From a checkpoint of a small mixture-of-experts model trained on Wikipedia: 124M parameters, 24 experts in each of 19 layers.
Below are experts of layer 7 (counted from 0) of a mixture-of-experts language model. Rows are named router (the router's row for the expert), up (a neuron's input weights, with its number), down (a neuron's output weights, with its number) and show model dimensions 192-383. Each number is 128 + 32 x the weight over its row's rms, rounded and kept within 0 to 255. Numbers have three digits each.
Before each expert's rows: a language model's description of what the expert responds to; "comes before" lists some tokens at least twice as common just after its tokens as in all text. This comes from a sample of Wikipedia text that the model never trained on. Tokens count by the router's weight.

# expert 2
Numbers and table cells. Digits and number words (three, 24, 5) and pipe separators in tables, lists and scores, often ending multi-digit numbers or years.
comes before: "| ", "|", "\"", "– ", "March ", "m "
router:074142070117142144180087154049162024160172212154107161144072087147147120122130109150115143153126121128127187105106129137170135081140181116159129159138147039097173119180103108145139160098106159136155110147132110133126073095130162105081123166111094093108139114104083142146136058162109127089116128101100125101111107136103139035155116121099153113112114135126168136153110167118142098122115140148126168125139063141108123146154120165162132135085127141182143167156108106108076132080131094094109147111146132093117088163147113177179134233122134132160151086146158129100112073114100069161
up0:088163093139131182164104129105144102078109138153105100114135103074102123128164184073099118200123089163094167075081155170176152108101097185087099141153173087203142117118076107123093128128153063069157128191083180159144141171131105149103074161115173065111129126177100102145081142114085129137114139169064117154157114149169135111073131161123111122130116100077141147126150151103150157160169128148142067088134088081108137110137116153146132122133097133172176134169080107138110149126163112186072121122129156125142113114086116155100121129143137135118121191158122079121147168132127128049
down0:105113121110162070153082131125203164145119138173122107094128111125120103101077137198117161149148160147188073129146143070160122190131101122136116135127048108083145154082075085190142061102080122101047113137119127160148140088138153084138087073079136120152141132118090098113107136091169170098172205147139104112138128002177103061123106126120143143127118098189169080139088117126130166132144143101141116156065128101105102096132082086193071103083098149174188100156130086167155129160113085117092114131127176118162132153139119126169135117163145181108168121127130116169097102186148116130
up1:115178054094100122076081179155050154124167064082176126080150130111146139150082115084125139100101068167141115062150127125061153186124084138092072116108133162144132098156148167071161124105082165114143083127160118128146137152160135111167101140102115232072087094159200129102150166071145091142065156126206082087154145200109088142114149147153116103136112142188101134145158082150078113101164136117176111106114155146150103141103209122103095100136107165104106089154154119121150080127116125144146099160155141155134121118154141163137056127142082079147142192110180119138108144102088141115
down1:101120150137057135095149132180140145084151101081103118070127117107120123132144114135118119142112073072138165128133162125088087126128084088125091115132069156103099126115148131123040155194150213125098133135140158150083130162107145119175185142124134146123130196150109105139117161102105099133135074133150153174140180195107114168124131146160067172108074102089148127207161161098167119151099100078192136167109114110193084097107149125104137155146137141123118068115172193132060123113147132148180087077159081153136161156093122126120069083124114160090123164158115176151178110120160174131
up2:197072035146116141154151141159149100116121116140109119156149154138086127091119089140161172120145040157132126091142095149089207130188122133127103084139167139130172095117134133085147116172070160107131200179109135155099122086099106160183121190139127114122141150143165160150127119155148151162114129049076120116114074120126117055152142178116103156091099150166185157119108169076112131126109106149110139139157155129117156191170117135125114162078138133106111143144099129228125177093132154150142121171086134134112129079120099147119167176116074146161146111185191100158172090126195123067
down2:201097122160106126172117168107106165086146153104147138141134170148162194106140103223123125126123065112159069143129087097106144159163198134131117163134188117107136067167161089155175069067127157134056094111110077091142088091152093162113079076098150109152113133099143119137125141211150136107125129094136110127119113113157131107151115155122069093115094097145188150113157176103183179159138104121166113154189184111127114203173144157137144126115134118085130129102154181160148106163083070106108171162096132145141167155167119101134145195128117196166098124173113120130152082157141131130
up3:139120108084142108172168066112128137142102209085167076161164188152154112077169167184120108083142127078116108116130130115081119097123157187148138107134117113176137151098149034095116119098123112121184176119071139160143126136069156155088141081131076132066134151094114142172103138130125128164138118065119119111105175134123141150103083113179142131064086149128113183113141138114150175144126121113120144099124163183123107164094155190166130107147084119141173145166084107144124163205183147121133077132057102112110110169082033137143071124163152110087093134111140220128155192098151114117
down3:132182111086106175082104114177104100175184156164153097143105178140164133083189110135144125163138133081089175119116130178117151147102137140121117111070112099076112132146169169135117108156157189165134119165153156113092073069102111134151083142103039159125031136097152162070161188165138115109139101178139105101122107085081068084097170123155028154165087105110168108178125155158133103178090092143117108175142138117155148135177134154110071127103111146171095117107145109120123100106119097157073140085145137123055140082158107102121148121074092072128182137045102123145146122092129124130
up4:095105120107134093142168105150168078105140127100119124173212153143102124149141147090210107102163108137154058154140110122169161124166109136139147083163157113110148162156101151128182109092121199118118113128172164152092120162098085168148093148157129170079167163095166115155194106135171122175138150149093104166173138165124128066145091167131167167140052179163161135098139195178147152096169186141114113141114154120160229153120123144082147151046122154129128160099112161130170100152114093171135161186162092138125160103132107096147125110147121147153157163099115127116104106128112119091
down4:158113168139125114152159114153098126126121156113127144072152090191112178114117124147125157089149134107136115171073122127141145088138138063109089101137161173099115123129114168132101130177205123154185142118155162148044128064091157119109141147163117183092145124148143144134124086110165121083151157125120097144095156180121085190128144156108130172118128058114085172115089114142136171062135156141100096074173117129173141130174125046113117138112063073146084127108122069160121141116115162112146155092137147115123118117124130121077124139134160182136112143136140098150067134048162087173

# expert 14
Common nouns after determiners. General nouns heading a phrase, usually plural or abstract, such as film, series, members, role, appearances, occasions, importance.
comes before: "of ", "in ", "and ", "for ", "to ", ", "
router:102136153090077116069120157164079158152157139158124212073137177185146147119084117185142091109103050081071123106085126138116101140077080097161105102125111117096124089097121157098129120151139168112165116163123063115127158117060087177134147140153083178119096080105182124107062108126098114106123062133145167142157178158127146142096115143111054110143177176088145139153157161114110165134161087131215147135117093127145038162149151093115173142161095146182114102168169154113127142124123153080174097152134122180182173123098196153112155097153166150112137081138150077142121135083103140100
up6:066131132084105133098169160090148097146153132084105182154140133147087192141114143117142139110142124174064135097161132110115063124133080160122150134103152182036154101080134178138136158174144089089084108110138083161092179133106046152122163110120126130117068105101180089102103131104145162204163078123152139093123151175126089132129124115135070131090195145103112104106148098153142114207113163163150089113202090127124141128144116147147094117105083201158098125157161170135135140166101118131084165099091174175137140114124103101159208103118134080133092104111070141127129127158118122100
down6:127134138058116109143118165130077136096192123093152140106140125082107142112160125074166129138049129133102186126128158159145164147099101112083131165146152078133163136099111119156091073058138126175140097136140105120173143133122116099158143163150107169086175133131130106137120105148120116205128190119073117091183160111095118126095138104138150131185113121132124138088162115117090122054203189150068157103184097083135171136114109181092104162128188154121127085123145137110160135153130144114146134106035086099084171150114063143163133051045145091115129154124084199121114180183070038163
up7:107167133151110137076154117178104188098096135133016145094134135119145120080069144178102190096064153107150119057111151100107110154123120114086196058134089154131081122151115119128129130090128113148160106140076069132131141049042080096118217128055123113133132132158106119129131135153128100119134129113170137132119149134083138074121107100094161129193125132081130156119187140058108093169145179132186152132142138131120081179157107118110098103141137198232114167144188108138126132135142090097162125133058139146104152162141082081080134167133120084126113112172173116081137141182127096055
down7:152133180172166157095116143117133149101137129148136114173163082164197139161129087123100122120183125129174140175105108116088107102131101182124145125200156138151150193073142152158148135097124090136116126125176166119060081163157132189056122122144189083138200110111080130138076167095074125076106131128099136147141126165134138137066105076146159079128124132179131109131126070135121108189139121132167097096139095145141153116115139062120116157116167166139138145107138128116052124146156114105103141166157145124137103158127146134125141139136129146114072116132163184136172163126125096092
up8:125127112127149182124145113129070141134081104119152130099135112148117124147134053186079098134127089080087128119149079157140086123140129083091152183125111157075154124113119060093115136112113135118044144158140106131095064125068099148113093200000135153121165093232131134160174149080142172093124123120130129122101107076135143166103153136139085101093091157100123131112165115181180113107130129168177139143115147154119205128125119092179114109153090111154116092143145187127125164173118133077127120113158139148131102145098076119118157126112102089163168095119112163123106057102132120118
down8:161118089119118077080138140148139110153119130185104118172166157173088183155168133170114104116132080112171047123168114107160087094116142142089095150100121145147101168092123151135106153068122078175152119117154084069106168125112137090146111156081115179129102118150113140147185103097110190172139167083149110129088140066142210152151178193172097156138129127122072058098109086120164142136112129144165081066129103127115117097105158117203097099159129082137177074152132115128119054154128103170112128117108094091113113148114086143115148177124202109181152148148150165057108114137128054146
up9:115138105095111142109087074103111220124165125128081146153111142077124151120130069178149147188122103098103190135138092121131139152071168155115088158121149133193117120153157080097089134116161165149100127148136133114127106146123092137139089091098086090100100074146164162113121188104051160089074164100089172139090141151117122158108078138134152090160154171073074097135127162120125105168118146111100162157166109132102092192168139097129092107161095141085144178151106124126130123131130122186127118163154114122183123171177138178111127188138110093073188130176118090115110131093167143138
down9:130042100139085118156145099157099094089138176120165164089152139103094171156150138150079063101142125140146134126056132114142184131147139177105106128110136147117147128151127136154130163156132082147139203159171111112080112128136100176131089192096141122067135127056170079121128132163105096090129090192076111151077162065181186120142091055178136062103117141162145103093100100101076138091125114113156150086071149155152098118149067188126128198061119043166150122160151093140143190131120131169160091158164128130116092151153126160119124105216120162151125112140150106134157177155132109184
up10:162125155160138082162089110107130134126113081096209126186059164073172145084111073094152141126145118063106107147123087127156113057097116125196128130149139175150134149120154090083194145092127134151148165133143119168126160109105089095111117121134146141118124057119133123087152081125147113158169142116137103106174171161124112080172163036141117099137096106114156115128121134082166135176171127109149116155170095153087173170074119083174092143101059096125119153054137106084057127134120179190162135122112108087075156137130069099090182126122117147125118117078074102137113087197125137115
down10:141142100144152085132114133099137189101172176153186189138089146120123161151117141125116112162130154148195090151113129144069140161134007144122159126140147099149161122087093064122127139078135157171148096160110121132142147151133149122161142127133141042174150106126110148123091160129165126122145121081130114093148161155159093166064178061173113137171115178069098116146130139136175189155090196135142156088079118096155148144064123212072118061114169164104128095120094189178161142125137180155147140066081176116136093153127105168152078165124163100135121144094095108137159100158154178137

# expert 11
Table cell values. Numbers, percent signs, closing brackets and quotes that end a table cell value, such as 7.3%, −28, 5:12, plus sport words like Cup, team.
comes before: "| ", "|", "(", "and ", "in ", "of "
router:186106123131085109150104158109153145114128185180118165120164171138188112060117113165182139122142140142143109112103131152147107179145119089175145121147118128111150079110092140182135160167099111170128151141116131116111136096118096121159083126150102118110127109086095128112095080135122171119112133151128096107130111087136187124183152081145109116102143088158165170105065067129122154107102037126159177108109139191162137135139181131117106153122096126129091080188162131107177133070101124098167135073116122079167161083104091100174093099115135151089055120146137123077121142149200135165
up0:136166056148112122174200137150140152160111118120090155169199200170083116181116200106177150099156082149126089125137150086164186202122097145143167134085168133142055140126093090158109105152120131081142069104115123137141089131110147155104167212150116157123071102167115124100109054123144155147100112153084118129193096091128158081127094120110109114142075154152099164144148105084133218150088123156104124139170132102073098129151123096163133096129145134123123132142177164136097117117158139069153153136152151093104121109068100106135128092137190158136163154097127107114098137195105149058
down0:076159119138076068089124111099095110148099135110165132112084195153105183090136127084121143115132091187110116137161090177098091134075124197086117091161155085127149135141113133147100150133135098100109123131133124140133111119127145080157070098053192132080177097148173130062155055092143136153031196095094136138158117110112160060070119130125132087107153040229174090127113130126178145164125153140120067147154145063116119143137106111113120145133107135111089095073104070142121161103113210116182085088183139104127122183067103154128120163103149129171143109148193144158120115166100106142
up1:059112141164127142157143118178065153188054121140087128089106161135134120116146168082146145160175139075089104123119140116210140065167130086192130127120128145180100067155151085173169081174128127128155136160083126133139143093102129152118128149136125126123133149157125147094107148197134173093093121092143152102157105094114138108140139074155142168166137160139126126099153160111119132128127113103162127112082146113146133118179090082160141139151131115155103136155061113116163149123130196063150082153111193141182136105211081137106116174107085157118089099174149071095132163111110111086
down1:075103131091164146105118130171146101148145127148092085154103178079182079103136122140124126129216133106166129122106164038091137067145130087167137152107136115107118127133143116136099109089196077140112126165098134073087184178102068077141167123145121148170127140129141089109126135142120128155110142132142118115091087118134163074175099110165142150152144067105136126086135101146209146115123159061128141085147077137089105121115139164178177138101138100123133151095179133104085073119139154152166125123132121156163148162123109136127156134149103184095120141142138143133151071076118118130
up2:118126137113110148186135160147097128111122198094075212147111175154137114106063155127078150122147193134144124109167142136158163181140120155106151127148066103123163107145093181097081186074103123157103182106124159097070131158105118134142092083190122149141108117162094209142156172107127155161140098081189099162122165096178167064145134131116109129120177081115117138114125132151096109142126168117148124100186118119101111126133111099101085109141190051142128080207162084130052118120159105110151139137114104099131119075137162148173158172107128150162113137071150133186157139190087131079
down2:122130103137160188106049084095147171074122117150136178106137112129090173068115121110128148119120169088162123124113155129124151126125160177179126125158179160109126147136106144158090107125120152093121117117156082086132152104078117125116099085096138153125192134150154115125119152075177140124147128140135092066081125064167095128120122102094092119209152121052145120074190085102069156109123144080136171174151147130098139171168107150121113078160070142136196121175127077105127157171133164085131148108126136105106110127108134177099157201175157131156153096156106138106163135215183146161
up3:143167155138086161176193155167086144108093094085120139194196100118112088168112095155185124129092156133085155134100108150071183144185114161182134133157139224145156187099126130128097104100095109158157125114130133128183178182024137133121143109141169166117129136139170159143113129095145163171139145100105131140172128153190175070095096095150127105195122117137157112172170162146169130142123165163094143087117124154156131117130127131094100150129160167086142123142149108126135120103145112064100135153146121171114119071146060081108073155126169129166117136122111123155096116081110073118
down3:131126080150172179113134154109108073057127127137129157121164166062094051103122144142153110230126146115037087131137100124085117121126092117140104135204153156112105127133122152113140107106070173151166069099161103119151127139177090144124156160158091143136128166149188123175101081147078116148115095109159096118181057153126123089132156216192114023191109101135114108110157165114074172142150122123168139078124127117122127102085111078144172140048163126109133206108113176121144176115141106184190142119108176119121125135107132189152102125152156132174121132133196123163148125122144120095
up4:175052081106146097093152124108123148134098122139156184127167082125122082092094138130106119115106199092043090102087133091121115193189123121113161104087160203162151134071120078106113113140132130098145194175123112132092114103102098133132172116093102165101106161124115148190139170177167167167076163132144111096066111122094115118072104132142130129140124119142149103162128155094100136185120131158086142088187084172111120076077159105135099150084113211087133156140113144110080123132137094074162071076125144160135146115166109109105116122092126156123118102154129181107118145154143144101
down4:078122068111146140189072131160095126130112136156171134111099107123156119176137158148100134128149073124127128137174153121130080115149127142116139108148147128147163072058134091106090140126170159128147143084178170121134146144123139117057178123083127089118133153088074128118155082153087085163157119047110153143115101095138130109095148102096083167178136138192155088058120137111073124109138151155121112176118101096076143146162165097176072100116067158117150124161149168099103124113105109100149020121142096149133127131164096163092096149126104169106156055183099126121126131178096152097